python train.py --d_shared_expert=0 --balance_loss=0.00182 --balance_bias=true --groups_per_token=2 --init_std_router=0.0113 --norm="rmsnorm" --tie_word_embeddings="early" --train_tokens=411600000
Below are experts of layer 3 (counted from 0) of a mixture-of-experts language model. Rows are named router (the router's row for the expert), gate (a neuron's input weights, with its number), up (a neuron's input weights, with its number) and show model dimensions 0-255. Each number is 128 + 24 x the weight over its row's rms, rounded and kept within 0 to 255.
Before each expert's rows: a language model's description of what the expert responds to. This comes from a sample of Wikipedia text that the model never trained on.

# expert 13
Table header and award words
router [115 129 101 167  68 143 118 136 132 131 141 119 123 140 121 127 135 139 160 173 128 169 132 122 132 112 144 127 131 103 200 132 100 122  90 143 124 127 163 125 150 117  96 133 109 131 158 111 172 130 102 128 142 132  81 148 130 170  88 131 144 122 115 143 137 117 151 125 124 137  98 118 172 138 101 130  72  56 158 138 144 144 130 104 105 101 140 164 147 151 145 122 128 126 108 154 126 144 113  92 148  92 163  77 140  98  92 116 140 109 130 104 152 139 112 121 141 152 115 124 118 129 106 108 123 141 119 110 166 159 152 135 137  88 133 163 141 101 105 121 163 147 112 138 131 140 120 120 109  26  99 110 139  98 130 134 123 109 107 136 114 118 174 113 147 169 141 111 162 100 121 120  83 127 193 120 112 142 129 118 113 130 114 123 125 126 135 124 138 184 155 100 133 186 104 129 103 143 146 116 133 145 109 141 146 141 107 114 132 138 110 139 120 109 112 134 136 140 115 132 141 117 140 158 131 121 142  51 124 150 129 147 153 115 146 130 117 129 166 134 144 134  84 110 145 119 144 105 229 144 127 116 112 112 152 128]
gate0 [102 131 158 146 152 154 146 107 137 126 119 145 110  97 117 148 130 105 145 124 151 185 124 112 150  99 112  56 104 136 107 136 106 157 103  89 131 118 135 101  93  98 131 168  91 119 165 104 144  81 134 155 124 138 130 133 130 117 103 159 108 121 143 106 123 144 145  98 151  99 132 137 165 130 102 131 109 131 131  74 141  98  96 140 136 133 126  94 138 140 160 126 100 112 121 131 144 126 155 123 123 121 113  79 127 143 138 151 132 151  73 114  93 128 103 165  98 130 135  92 166 114 150 127 156 164 141 145 160 118 103 126 158 107 129 110 147 133  75 109 120 135  82 138 137 152 139 141 109 141 103 136 115 144 111 115 136 100 166 134 169 139 107  87 141  82  97 133 133 162 152  99 140 132 134 112 129 167 124 121 121 132 137 146 129 128 164 108 162 143 152 164 163 139 141  82 119 154 137  87 115 141 180 144 103 137 164  74 158 132 166 143 137 153 194 181 124 117 134  88 127 168  90 124 187 108 154 144 124 107 133 150 133 153 101 120  98 104 155 139 104 163 167 112 137 120 124 106 142 108 131 129 125 117  88 152]
up0 [141 114 116  82 127 126 137  98 135 102 141 127 117 153 132 173 103 175 180 117  96 136 142 147 123 112 126 118 100 102  82 124  73 143 142 135 131 156 120 127 111 112 104  80 125 127 111 114 168 104  99 157 138 148 107 154 142 126 118 144 152 115  72 127 154 118 139 133 164 161 157 103  84 111 113 126 155 139 139 100 134 124 137 141 144 154 187 125 137  99 128 159 145 144 152 100 142 142 148 171 136 164 121  96 135 115  92 110 108 132 175 138 145  94 115 149 112 125 142  87  98 143 107  92 141 133 119 142 118 144 111 103 136 124 112 122 122 117 116 163 163 124  88 134 190 122 162 158 127 109 101 158 146 141 157 132 132 134 144  74 133  99 155  97 109 102 118 124 153 158  94 169 118 120 113 141 121 132 145 142 158 117 119 130 119 119 116 127 152 129 166 121 140 159  87 147 127 117 101 111 129  86 163 117 117 150 159 152 193 142 129 133 131 107 185 125 104  87  95 112 137 116 124  89 182 127 150 133 121 112 119 137 147 105 127 103 111 192 110  90 187 122 117 124 101 122 119 128 182 116 173 120 139 112 147 112]
gate1 [132 100 147  84 139 101 134  92 132  77 144 138 134 116 153 128 154 106 111 125 135 119 112 118 130 126 145 140 149 122 154 100  83 140 167 110 167 126 122 134 125  85 172 146  99 103  90 105 152 106 132 141 105 121 150 149 164 205 167 106 142 196 171 131 118 159 100 105 120 117  95 117 145 124 131 110 130 134 137 130  98 123 114 140 169 135 169 113 127 129 126 141 160 146 111 137 157 135 125 142 155 139 161 130 159 127 119 130 114 141 141 133 117  92 101 145 138 129 148 126 152 115 155 141 137 137 156 132 148 142  82 102 104 115  70 120 126 118 136 133 200 114 105 183 145 127 126 160 129 134 139 182 136 132 146 128 107 104  92 144 100 145 160  70 149 158 129 133 109 128 112 154 127 120 163  65 190 102 117 112 110 121 113 141 112 107  91 122 151 144 163 108 121 112 113 105 120 137 140 119 126 143 145 158 100 104  94  66 159 112 124 116 132 114 159 124 111 162 121 140 117 101 117 140 107 104  87 118 154 118 118 108 125 109 141 109 156 118 132 179  78 159 114  90 103 136 124 110  96  94 126 156 102 132 142 127]
up1 [122 131 100 115 134 133 130  93 104 130 125 135  96 156 119 175 122  99  89 129 124 104 162  75 114  76 110 137 148 152 154 135 115 143 174 119 116 150  86 118 127  87 142 111 152 117  66 158 136 122 131 102  84 148 133 182 143 162 107 136 113 123 113  91 104 131 153 126 137 123 109 124 132 116 112 130 148 120 163 167 157 136 108 110 146  97 139 139  92 144 151 165 136 126 129 168 142 160 124 175  84 114 170 112 151 149 108 129 131 131 128  88 149 120 174 150 105 150 103 122 111  85 132 143 103 118 119 133 112  96 151 157 107 146 131 139 111 142  93 156 158 119 135 123 133 141 148 143 105 149 127 115 144 115  77 115 165 115 126 161 169 188 127 137 142 132 104 130 106  87  88 117 156  76 115 107 130 101 180  96 114 116 151 158 116  99 134 170  93 173 157 107 105 109 105 118 105 102  90 125 164 125 122 142 129  91  95 112 110 129  84 142 159 103 143 161 123 105 133 108 124 120 101 119 173 134 143 130 149  99 101 131 141 138 143 105 138 109 101 117 106 113 152  99 106 164 136 102 156 145 135 172 156 127 112 137]
gate2 [126 123 159  73 109 180 129 139 173 131 157 124 113 150 141 171  64 129 134 151  91 110 105 122  86 153 128  78 130 109  83  83 117 157 181  91 135 111 160  99 146 130 156 127 104 154  64 147 167 148 102 136 158 104 104  98 152 130 120 110 160 138  88 135 105 116 175 128 108 146 138 114 111 121 149 124  86 107 101 102 119 137 160 168 137 134  66  86 123 127 119 149 126 119 134 100 106 145 120 157 127  93  98 114 151 137 115 106 129  98  69  86 119  97  95 131 117 114 151 113  84 135 144 119 117 110 145 138 161 102 130 137 122 122 186 138 149 147 120 140  95 120 170 116 121 139 125 110 126 150 104 134  91 132 135 150 111 111 113  97 131 129 170 136 141 149 129 134 109 139 123 153 125 131  94 127 143 141 103 151 137  85 101 100 129 125 121 128 113 135 125 148  71 128 126 107 120 144 145 187  97 139 159 129  81 140 133 107 131 100  99 158 118 106 113 119 160 143 109 104 150 105 113 125 152 106 154 104  95  98 116 106  97 136 134 151 120 141 154 142 136 150 111 113 133 144 118 117 124 138  79 103 125 120 171 127]
up2 [155 167 133 162 157 135  97 120 122 104  95 141 143 126 163 169 137 114 127 154 118 123 164 167 207 140  99 135 181 134 127 143 109 107 109 121 161 149 124 113 126 116 122 120 124 100 164 109 157 123 112 162 133 161 178 145 115 180 122 119 115 132 127 105 152  86 108 161 165 150 117 119 100 176 129 105 160 134  93 128 182 150 134 135 153 152 140 120  98 132 116  80 178 131 124 133 124 156 116 154 117 104 143 131 159 105 141 166 131 132 154 125 106 132  90 128 160 133  97  99 156  95 149  88 138 128  99 142 142  88 152 123 132 101 116 143 106 137 150 110 148  97 112 135 131 143 108  93  99 126 103 113 129 110 112 122 147 115 118 130 125 133 121 128 158 117 120 118 113 115 102 145 136 170 135 132 119 135 110 154 128 121 133 130 121 146 144 124 123 126 149  79 117 104 134 121  92 103 123 136 132 111  90 153 137 145 168 149  86 170 118 124 189 101 131 181 107 127 168 127 102 150  92 168 101 123 123 134 151 128 166 175 157 151 136 154 154 118  77 113 129 145 178 163 165 147 165 142 154 129 106 180 143 118 111  99]
gate3 [119 103 142 126 114 133  64  96 144 152 164 146  84 167 149  97 129 140 105 101 133 117 168 100 120 152 154 154 143 112 123 147 147 159 118 126 105 175 128 109 123 163 115 139  82 164 151 134  88 121 151 118 120 111 113 123 146 149 121 144 137 100 142 109 109  92 124 122 137 107 138 138 119 132 155 119 117 112 111 117  83 113 144 120 150 109 135 117 115 123 161 151 117 152 115 158 105 107 105 138 157 112 129 113  97 124 151  56 134 107  83  78 170  88 122 117 133 129 102 174 110 159 141 141 125  73 125 130  95  96 139 131 143 129 177 162 144 122 153 143 133 135 105 122 150 139 116 125 102 121  99 155  98 125 130 112 122 140 123 110 148 140 138 147 151 105 180 147 176 131 151 116 133 114 126 169 110 162  75  95 141  87 127 137 118 144 128 128 111 148 132 141 143  95 115 104 139  93 128 123 148  96 174 152 108 148 168 170 106 149 130 105 179 122 201 157 147 100 116 125 134 114 112 139 154 116 117 138 164  89  89 127 135 133 133 104  97 161 139 125 177 144 142 130  89 142 151 139 109 125 163 159 142  92  80 123]
up3 [153 142 135 177  81 130 102 164 144 153 118 117 138 108 117 103  90 127 143 138 121 159 130 100 141 143 152 153 149 136 102 133 158  96 130  94  81 165 133 173 113 115 136 151 143 169 134 134 128 105 111 138 140 162 174 183 127 121 124 132  94 138 135  95 104  94 145 100 138 120 140  85 164 133 141 152 122  83 135 149 131 157 151 132 145 114 157  55 112 161 154 141 127 145 176 119 126 132 126 153 142 147 124 148 137 130 105 117 112 119 169 133 108 104 193 157 107 136 112 127 119 129 140 143 131 189  94 150  85 162 121  95 107  98 105 117 187 100 122 106 123 144 116 118 141 154 129 114 108 154 130 121 119 132 121 102 109 130 113 136 159 168  99 160 144 140 185 172 164 133 164 103 112 127 101 153 117 143 121 137 189 127  86 114  98 115 110 155 127 102 116 137  99 122 151 161 116 109 136  66 116 140 141 106 156 132 129 151 110 121 112 125 140 143 104 159 154 103 109 154  83 157 142 123 152 130 134 123 150 107 107 131 109  95 143 144 118 100 160  88 117 106 100 140  90 120 130 143 129 127 159 111 124  99 140  99]
gate4 [117 121 134 120 133 134 153 143 111  81 144 147 151  89 113 103 132  88 143 117  98 153 163 163 138 148 153 120 144 105 136 117 170 134 119 141 136 130  83 142 147 135 148  48 110 110  97 125  87  89 127 133 148 105  98 154 132 132 156 164 126  96 105 148 133 101 153 113 120 154 168 112 133 148 110 114 140 109 119 168 113 155 147 102 121 133 108  96 115 127 157 141 149 126 124  97  92 110 136 149 125 152 132 154 128 136 162  99 147 109 190 113 156 130 111 100 123  91 161 137 116 131 144 133  70 108 143 150  76 117 164 157 112 151  74 135 153  98 121  90 131 116 148 133 124 133 127 120 111  85 136 150 126  96 118 143 139 146  85 163 138 104 160 133 120 130 140 134  88 158  98 126 115 104 138 121 129 119 113 127 125 142 139 142 128 155 142 148 120 152 140  86 142  97 158  76 137 109 109 114 130  89 112 151 146 184 122  90  77 143 113 125 122 154  77 119 109 144 117 137 115 110 139 116 175 140 149 144 130 147 129 161 141 102 164 146 118 154 156 147 160 132 128 114  90 131 128  72 138 101 163 165 181 174 103 149]
up4 [139 111 123 112 121 110  82 112 114 140  92 109 102 115 149 131 140 157  92 133 156 101 174 150 147 168 128 173 161 100 164 123 113 133 106 155 120 128 114 119 122 119  95 148 117 142 109  96 110 163  93 111  96  98 131 153 145 151 143 128 107 107 118 121 112 140 151 129  96 125 121 114 136 140  96 107 149 117 164 149 106 115 130 117  75 108 159 147  88 101 143 135  99 151 104 116 162 110 116 114 122 160 145 164 126 105 171 129 119 139 127 130 138 115 143 130 113 126 112 111 128 116 110 109 140 151 156 103 134 144 166 156 149  85 115 182 122 151 135 187 171  94 175 136 139 154 127 185 123  95 122 143  88  99 110 115 122 140 168 133 126 137 166 130 134 174 163 137 111 104 150 135 162 119 131 134 128 175 150 162 166 163 149 162 175 103 117 129  83 153 151  82 131 134  99  86 146 132 163 104 109 133 123 116 124 157 113 143  88 124  96 136 118 153 160 102 110 131 116  84  94  73 124 111 136 133 151 181 141 140 126 119 158 156 138 117 122 117 123 160 106 108 139 134 130 155 135 186 132 117 142 139 157  83 131 170]
gate5 [149 129 150 124 140 147 149 122 136 180 149 181 149 111 150 129 144 118 123  80  93 114 135 128 128 142 100 171 107 114 170 108 120  95 135 124 144 164 162 140 134 115 149 111 146 128 101 141 159 134 120 130 132 114  95 130 119 138 136 142 142 123 118 113  98 181 117 144 115 140 149 143 129 101 170 105 103 152 126 107 126 167 106 141  80 138  81  85 147 103 129 127  84 102 145 130 126 112 123 164  79 155  67 130 117  93 106 149 139 169 149 132 135 123 138  93 143 160 168  91 115  97 148 148 137 141 168 150 107 136 148 145 113 134  96 101  88  80 151 114 122 118 114 128 165 130 154 148 164 150  82 116 138 107 120  49 112 137 115 135 150 128 101 116 165 138 108 152 147 103  98 151 104 112  91 125 144 125 113  87 105 163 158 112 136 129 124 121 120 131 127 161 130 116 120 139 144  73 111 135 127 141 145  95 108 124  96 133 123 140 156 150 123 128 115 149 112 161 122 112 160 138 153  87 113 155 137 111 110  86 140 151  89 200 156 135 108  94 114 135 112 115 108 105 149 136 154 133 164 170  76 146 136 142 106 135]
up5 [112  93  65 118 111 156 132 112 111 132  96 129 109 147 162 128 133 130 128 129 167 170 110 149 154 152 124 170 145 101 152 124  94 124 144 106 101 137 145 134 145 101 126 122 159 117  92 130 162  97 111 103 134 141 121 150 153 140 113  80 140  98 106 134 113 133 130  88 150 110 177 121  95 131 115 159  89 100 108 135 130 133 132 113 144 133  75 148 128 118 146 128 164 140 135 150 124 118 136 141 118  92 134 120 131 114 106 154  87 126  97 159 146 149 121  68 144 138 127 101 141 129 143 113 116 125 144 134 166 142 135 128  85 147  94 161 158  86 125 124 122  99 126 103 163 146 107 125 148 114 154  93 138 138  93 127 107 161 141 143 149 130 192  89  83 114 110 163 107 150  90 156 129 116 135 118 113 157 143  97 121 132 140 141 113 132 162 163 114 128 132 162 125 148 113 106 141 154 141 133 110 133  91 106 155 103 106 145 147  87 139 155 118 161 147 138 146 156 115 166 151 141 157  65 146 105 132 152 115  61 140 104 146 169 154 125 150 167 135 170 118 134  82 135  78 137 112 114 178 125 105  84 101 155 148  97]
gate6 [152 163 152 117 135  96 106 108 124 149 168 117 158  84 104 118 138 143 141 129 120 161 120 150 163 165 128  91 158  84 145 109 154 121 132 166 128 194 134 139 122 127 139 106 109 145 144 129 151 118 110 113 110  85  98 106 122 135 133 178 117 110 119 118 132 151 111 112 156 157 138 102 109 121 156 134 114 147 135 131 139 151 112 123  90 111 165 150 126 113 110 127 108 150 119 130 182  83 175 121 145 160  91 114  72 133 161 109 108 125 142 156 145 101 151 157  83 123 110 136  72 134  99 122 124 113 113 142 163 127 144 165  97 150  87 142 129 155 109  92 170 148 135 163 126 132 104 114 129  82 151  91 178 123 124 106 152 157  73 126 205 127 147 110 139 125 118  90 143 130 109  92 128 132  89 168 141 167 134 130  92 131 151 128 107 133 164 155 129 154 129 139 135 106  97 127 145 183 166 146 108 114 118 112  85 132 130 115 110 138 175 133  99 124 137 132 144 172 124 108 110 114 164 160 121 119 116 119  86 138 141 129 110 157 125 115 121 113 108 145 140 130 155 158 105 153 115 149 140 121  82 137 144 150 133 138]
up6 [100 139 106 123  96 154 147 153 154 139 133 131 152 137 123 152 110 122 106 112  82 146 104 131 133 103 129 146 143 140 161 126  87 156 100 121 111 107  78 113 129 116 161 124 135 142  98 108 166 124 122 147  76 108 143 178  89 132 117 115  80 104 135 128 136 150 172  93 124 117  88  95 141 161 102 143 173 104 132  95 104 134 111 133 188  99 140 128  98 128 173 148 101 144 121 144 149 103 103 119 152 120 148 132 123 111 138 114 131 179 138 148 104 118 116  67  86 121 101 108 112 171  93 121 142 119  84  66 149 116 105 124  82 141 139 128 120 108 133 149 122 103 119 104 134 129 130 125 162 101 120  89 163 109  75 197 111 161 120 167 123 153 129 149 139 117 143 148  97 107 129 139 124 112 144 151  96 145 152 120 138 111  82  94  86 148 103 147 131 126 102 156 151 105 147  70 130 103 147 111 110 150 148 136 100 149 105 136 150 109 113  95 159 148 114 133 149 142 163 133 117 113  84 120 132 127 120 150 137 122  92 124 131 148 128 174 133 127 144 110 139 122 133 110 154 116  92 132 183 131 161  94 124 135 116 139]
gate7 [119 153 112 157  89 111 137 127 113 107 121 123 153 129 111 124 131 126 133 143 146 129  94 152 157 117 118  99 110 147 122 127 147 132 117  86 113 111  95 150 121 146 127 131 127 150 148  82 116 143 132 159 130 124 115 147 149  84 153  89 159 134 107  75 105 209 177  95 115 126 136  94 180 127 112  82 125 153  87 143 121 104 150 149 158 141 147 111 130 156 115 142 128 126 147 107 127 157 123 125 137 111 110 147 125 125 133 117 106 159 101 141 143 108 148 114 178 136 144 139  80 120 120 116 139 127 142 192 121 147  98 178 128 132 121 110 129 147  95 172 125 140 116 191 138 129  88 140 117  98 156 116 112 130  99 145 193 145 145 119 154  88 142 188 107 137 105 126 122 150 132 110 157 157 160 123  74 105 177 148  76 119 158 153 124 116 142 135  94 110 126 108 127 111 147  98 108 137 165 134 187 109 125 140 122 114 117  78 157 126 129 106 152 110 110 131 114 138 126 139 109  98 132  96 142 166 140 111 132 151 140 146 107 151 135 124 105 113 147 136  98 135  97 106 133 109  99 153  91  74 100 120 123 101 136 173]
up7 [107  87 118 114 119 110 116 107 110 148 122 169  97 124 147  90 157 115 116 145 142  77 130 148  93 142 150 115 108 131 135 116 117 114 140 102 165 108  94 127 142 131 136 131  96 158 121 101 105 102 159 143 130 109 127 135 119 136 133 213 176 102 118 145 110 130 145 119 133 117  82 114 121 112 112 137 112 146  88 106 134 102 119 149 113 131 123 195 135 136  85 103 159 177 126 165 172 116 127  99 139 169 154 113 134 127 119 147 138 123 159 134 120 124 127 122 140  74 122 123 142 138  91 122 133 107 157 109 161 111 101  88  96 177 182 127 104 113 160 127 172 118 120 129  86 134 121 124  80 109 129 125  82 165 163 133 105 129 163 122 144 143 193 116 188 113 149 123 106 133  93 146 116  99 124 136 158 139  84 135 127  95 139 148 169 127 143 146 142 155 115 120 115 124 101 133  66 121 121 151 160 145 116 120 130 143 152 135  90 121  92 121 120 113 122 142 183 150 139 150 117 137 115 138 127 130 152  99 159 151 159 105 156 145 103 129 157 125 107 105  89 117 133 161 154 127 145  80 119 127 161 142 144 133 126 102]
gate8 [147 111 178 147 107  99 133 165 144 147 142 101 117 108 111 108 103 149 122 136 106 117 117 126 121 159  96 130 124 107 138  73 104 123 106 148 122 106  89 104 127 118 130 120 157 128 134 142 147 144 125 161 111 125 138 110 152  64 117 152  62 113 109 146 139 156 166 121 137 133 129 110 168 132 145 105 121 101 167 129 114  82 160  72 118 102 157 152  94 161 172 134 120 100 144 138 144 145 112 108 119 148  89 122 103 136 114 164 155 132 149 148 118 113 100 182 128 160 114 121 131 111  99 128 145 136 117 105 143 142 115 104 124 155  93 105 130 120  95 138 114 116  67 142 145 140 142 113 112 132 177 115 131 116 128 105  99  94 121 133 169 102 146 140 125 107 141 152 135 157 104 160 144  89 120 133 106 155 193 160 124 169 142 112 129  90 138  98 114 148 137 160 124  84 137 181 138 145 136  94 115  71  73 147 147 137 120 121 116 118  89  91 137 170 101 155 148  83 159  71 146 148 120 133 123 127 136 129 166 126 102 137  82 136 136 133 157 112 136 149 105 154 112 130 124 157  95 151 143 103 141 122 105 110 131 116]
up8 [105 120 170 110 145 133 129 145 159 113 118 144 113 113 119 118 152 129 108 157 128 158  91 127 156 137 154 147 171 134 112 129 133 102 135  74 115 125 112 101  99 121 141 130 103 121 126 108 126 121  80 144 101 191  89 113 126 129 140 168  95 171 101 152 104 100 141 142 136 122 133 109 127 144 144 130 128 179 131  79 111 114 119 158 146  91 117 114 122 119  92 109 128  87  98 166 118  93 169 167 129 144 146 117 165 143 128 185  68 146 116 155 168 141 157 152 106 137 122 105 104 127 141  91 166  91 118 127 115 115 144 122 124 127 137 111 168 120 113 106 167 190 147 139 133 139 110 122 128 143  92 132 144 138 107 124 142 183 142 140 119 129  84 123 103 127 147 119 123 144 141 143 127 152  83 147 138 128 157 110 142  65 116 130 118 121 126 196 135 175 134 115 138 147 151 183 140 148 148 116 114 124 169 141 124 117 122 156 154 106 152 148 154  85 122 125 174 122 109 139 137 139 119 147 140  92 148 114  79 161 106 155 165  86 131 162 112 116 120 117 151  93 153 157 102 145 125 145 116 117  99 101 136 109 125 161]
gate9 [134 109  94 155 102 115 137  95 133  88 110 129 139 149 141 138 166 109 149 141 123  90  82 137 154 143  82 169 120 138 138 100 106 104 156 128 117 121 142 128 114 133 164 131 106 100 115 110 130 108 126 102 145 105 135 128 164 192 118 123 139 113  91 124 146  94 120 132 120 123 142 118 145 208 122 131 120 136 155 142 123 103 113 151 146 129 150 111 163 155 143 105 130 159 160  93 123 142 118 100 146 149 117 153 137 144 141 121 131 100 125 143 115 121 148 117 149 153 138 139 139  99 148 138 142  87 115 142 190 151 180 112 113 113 178 118 134 158 117  83 163 165 176 136 168 117 107 149 163 116 138 151 156 158 178 138 120  62 138 142  80 144 147 130 114 133 116 166 117 105 103  98 121  71 113 131 153 114 102 111  99 144 145  99 127 100 148 126 111 130 125 112  97 130 126 131 125 168 119 145 148 150 147 123 150 103  97 109 157 114 131 117 143 127 140 122 119 140 142 133 118 182 103  98  92 146 143 122 146 148  95 137 106 116 140 178  97 141 123 134 122 124 129  99 125 124 168 147  67 167 180 104 131 130 178 169]
up9 [114  77 135 117  85 104 152 119 116 147 139 123 138 140 105 120 103 165  97 104 146 112 161 149 186 147 115 104  97 131 152 135 128 109  95 141 138  94 112  96 153 184 106 141 137 159 128  89  93 136 120 134 116 129  99 143 114 156 112 123 148 153 107  74 126 108 112 125 168 144 137 107 131 125 114 120 138 134 140 111 144 108 117 121 104 118 191 167 144 120 113 185  97 155  85 115 140 144 136 121 125 145 125 135 113 148 119 145 143 135 117 121 136 126 138 178  96 112 122 128 133  98 152 135 142 127 137 143 127  92 170  95 118 127 119 121 177 129 118 137 143 125  93 126 125 113 109 177 148 142 160 160 113 106 128 142  98 128 143 144 136 172 106 119 107 121 163 165 133 136 124 144 106  81 140 166 126  91 132 148  95 127 109 112 122 153 115 151 121  60 138 130 117  87 140  78  80 149 147 122 101  61 111 143 159 101 128 128 129 162 125 130 112 105  83 108 140 151 163 129 113 100 144 155 181 114 162 129 148 136 157  96 107 151  85 102 117 115 114 109 119 130 157 143 119 133 116 127 164 120 158 131 179 182 114 175]
gate10 [139 143 123 104 111 113 103 104 153 150 130  70 131  85 131 145 140 106 105 154 150 132 119 202 153 142 138 152 190  89 145 102  90 127  89 110 138 156 102 103 139 197 145 136 132 119 124 138 112 140 143  98  90 145 101 151 135 106 144 120 142 148 128  88  99  87 141  83  98 103 103 122 135 142  72 147  95 112 133 119 187 117 153 101 139 152 130 149 119 106 153 145 127  91 153 107 145 126 114 153 136 146 146 164 124 165 113 146 146 125 107 113 125 117 116 141 131 122 116 125 142 144 162 144 116 101 134 138 135 148 131 147 151  82 132 194 124 129 121 115 101 108  82 130 136 155 122 143 140 139 133 101 176 110 112 123 145 158 123  98 114 111 124 128 141 147 120 148 102 151 174  95 127 115 157 125 156 161 118 124 140 131 147 125 147 140 142 104 152 153 129 171 114 147 148 160 169 139 105 140 124 141 127 113  97 119 110 168 168 117 119 134 132 125 139  94 141 148  60 123 142 137 150 138 122 117 106 113 130 149 143 141 130  74 127 139 127  63 152 107 150  94  60 150 132 126  84 146 119 100 130 111 118 178 127 115]
up10 [107 115 130 120 116 126 166 103 113  88 131 126 123 168 109 136 144 173 133 118  98  96 123 111 150 101 122 133 134 121 102 115 123  98  73 112  76 131 111 131 128 136  99 161 139 130 104 151 141 118 147 154 188 122 138 137 129 126 128 150 128 103 141 136 157 115 150 149 153 164 139 134 103 112 129 157 119 135 121 125 136  96 123 115 150 116 125 141 175 141 102 176 125 129 166 166 112 106 160 117 104  95 109 109 151 167 108 149 126 182 157 126 151 144 106 143 137 148 171 154 144 116 143 140 111 158 143 137 144 168  76 115 121 131 135 143 149 131 142 106 108 133 132 142 116 101 126 105 112 142 134 141 103 110 120  92  56 137 158 121 135 110 110 152 107 154 166 109 160 113 100 146 139  69 110 155 108 126 165 114  99 136 124 114 117 102 167 174 131 106 168 118 120 177  95 123  72 132 137 151 149  96 166 133 113 150 153 152 140 126 130 157 149 123 127 115 107 126 141 173 189 136  81  93 135  92 101 179 128 127 137 184 176 125 152 128 136 140 102 120 110  66 133 148 142 131 151 105 141 108 121 162 143 142 155 107]
gate11 [144 114 139 160 109  84 136 126 129 103 137 133 143 131 121 145 148  96 145 119 162 151 133 111 155 138  88 125 139  96 138  94 112 149 164  94 150 113 161 142 129 163 170 158  77 144 134 121 134 122 127  73 118 117  96 176 128 120 119 133 115 151 112  96 120 164 120 131 137 169 118  85 113 117 146 112 150  95 100 156 153 145  88 135 128 115 155 136  51 141 120  89 139 164 120 128 154 167 143 130 137 135 127 110 102 121 158 118 103 122 130 110 161 147 168 106 183 112 140 125  92 114 139 150 136 128 109 141 122 141 112 112 140 117  78 126 119 129 108 121 101 144 154 187 175 164 122 146 163 125  95 146 107 100 136 139 115 123 140 122 112 124  82 132 121 139 103 133 179 125 117 126 114 172 108 136 152 173 105  94 131 138 120 143 156  90 127 111 174 131 147 122 139 114 148  94 179 128 155 126 118 118 132 150 103 130  90 101 135 124 111  86 165 142  80 152 108 129 150 127 103 155 127 159 137 151 192 142 186 126 130 167 120 111 126 124 169 135 124 126 113 152 137  79 129 132 132 117 141 147 191 132 144  84 128 128]
up11 [143 132 139 125 105  98 156 109 138 131 148 127 137 119 142 125 132 113 132  84 125 113 125 131 143 146 175 122 122 116  94 105 124 148 109 154 162  97 171 127 155 149  87 159 101 138 113 140 129 133 127 142 144 180 140 125 120 136 173 117 134 110 153 122 159 133  93 101 178 141  71 121 118 127 136 132 114 142 119 130 100  93 107 116 155 172 140 140 112 162 184 156 157 112  91  76 148 162 119 141 102 128 108 115 135 110 129 124 120 134 127 125 137 114 119 106  78 148 132 132 127 116 150 122 143  76  86 132  77 134  95 120  92 147 117 147 169 112 170  93 149 141 125 122 158 104 146 113 140 129 140  92 130 162 133 173  85 120 129 135 162 107 131 103 109 126 134 121  32 128 126 150 166 118 108 122 168 114 183 142 138 157 121 129 120 155 120 157  62 111 106 120 102 108 138 137 106 137 135 114  95 128 126 138 138 170 141 125 119 110 158 148 138 113 111 110 137 162  87 174 122  81 115 128 135 124 137 113 159 111 151 135 153 126 139 164  93 190 109 134 130 141 171 142 117 127 107 125 123  85 109 133 145 103 132  79]
gate12 [114 106  75 125 111 154 124 123 130 145 136 150 114  91 120 100 135 115  90  71  98 108 114 107 129 131 140 130 102 129 117  76  98 148 170 137 120 155 147  99 102 165 166 128 120 164 143 125 143 107 164 192 123 122 109 113 141 119 178 124 160 127 124 139  83 111 118 123 127 128 116  86 127  82  95 118 199 115 148  75 104 121 129 165 168 118  95 133 138 158 130 123 104 158 118 112 137 133 140 132 131  86  76  98 175  83 109 123  97  89 142 119  99 128 153 112 112  93 110 141 143 138 131 111 128 126 119 129 121  85 163 130 108 126 130 132 131 130 157 112 131 114 157 123 109 118 146  85 145 120 133 134 124 157 127 131 125 136 138 131 121  86 154 119 172 146 143 153 142 109 143 140 145 126 146 176 159 125 121 163 159 110 117 112 120 110 131  65 128  79 142  89 124 111 132 143 158  99 111 144 186 130 113 118 132 121 114 116 134 136 123 143 123 144 107 156 105 111 136 126 100 159 146 132 103  62 117 127 125 167 147 112 129  96 115 166 116 107 153 116  59 130 121 100 131 122 110 101  91 150 113 141 155 101 109 166]
up12 [103 105 106 160 146  97 126 120 179 151 180 133 140 172 117  90 149 134  65 123 138 160 123 166  84 140 148 131 122 137 132 133 109 158 101 108  81 149 164 108  75 121 160 138  85 152 141 154 101 128 172 149 138 160  78 120  94 110 164 129 138 142 162 144  89  94 105 147 124 132  88 108 142 116 122 103 166 146 119 135  99 121 151 110 144 172 113 172 103 120 141 114 168  99 104 122 180 141 165 127 120 131 164 139 115 157 144 152 146 131 124 161 115 155 146  95 117 122 115 139 160 119 103 144 163 114 142 147 147  96 127 124 157 116 142 107 101 121 177 139  86 123 151 135 158 100 152 111 125 131 156  91 118 126 156 113 104 122 120 147 165 101 133 144 130 101 140 129 119 147 120 140 178 124 161 121 154 152 122 105 116 131 158 116 109 107 151 100 110  85 152 106 103  87 164 126 133 100 150 140 144 129 119 121 116 114 161 145 158  89  87  79 156 133 113 137 143 142 137 136 126 130 154 112 132 104 141 135 141 132  96 110 109  93 114 165 144 113 140 150 137 144 154  81 165 168 123 129 126 157 168 112 104 125 139 108]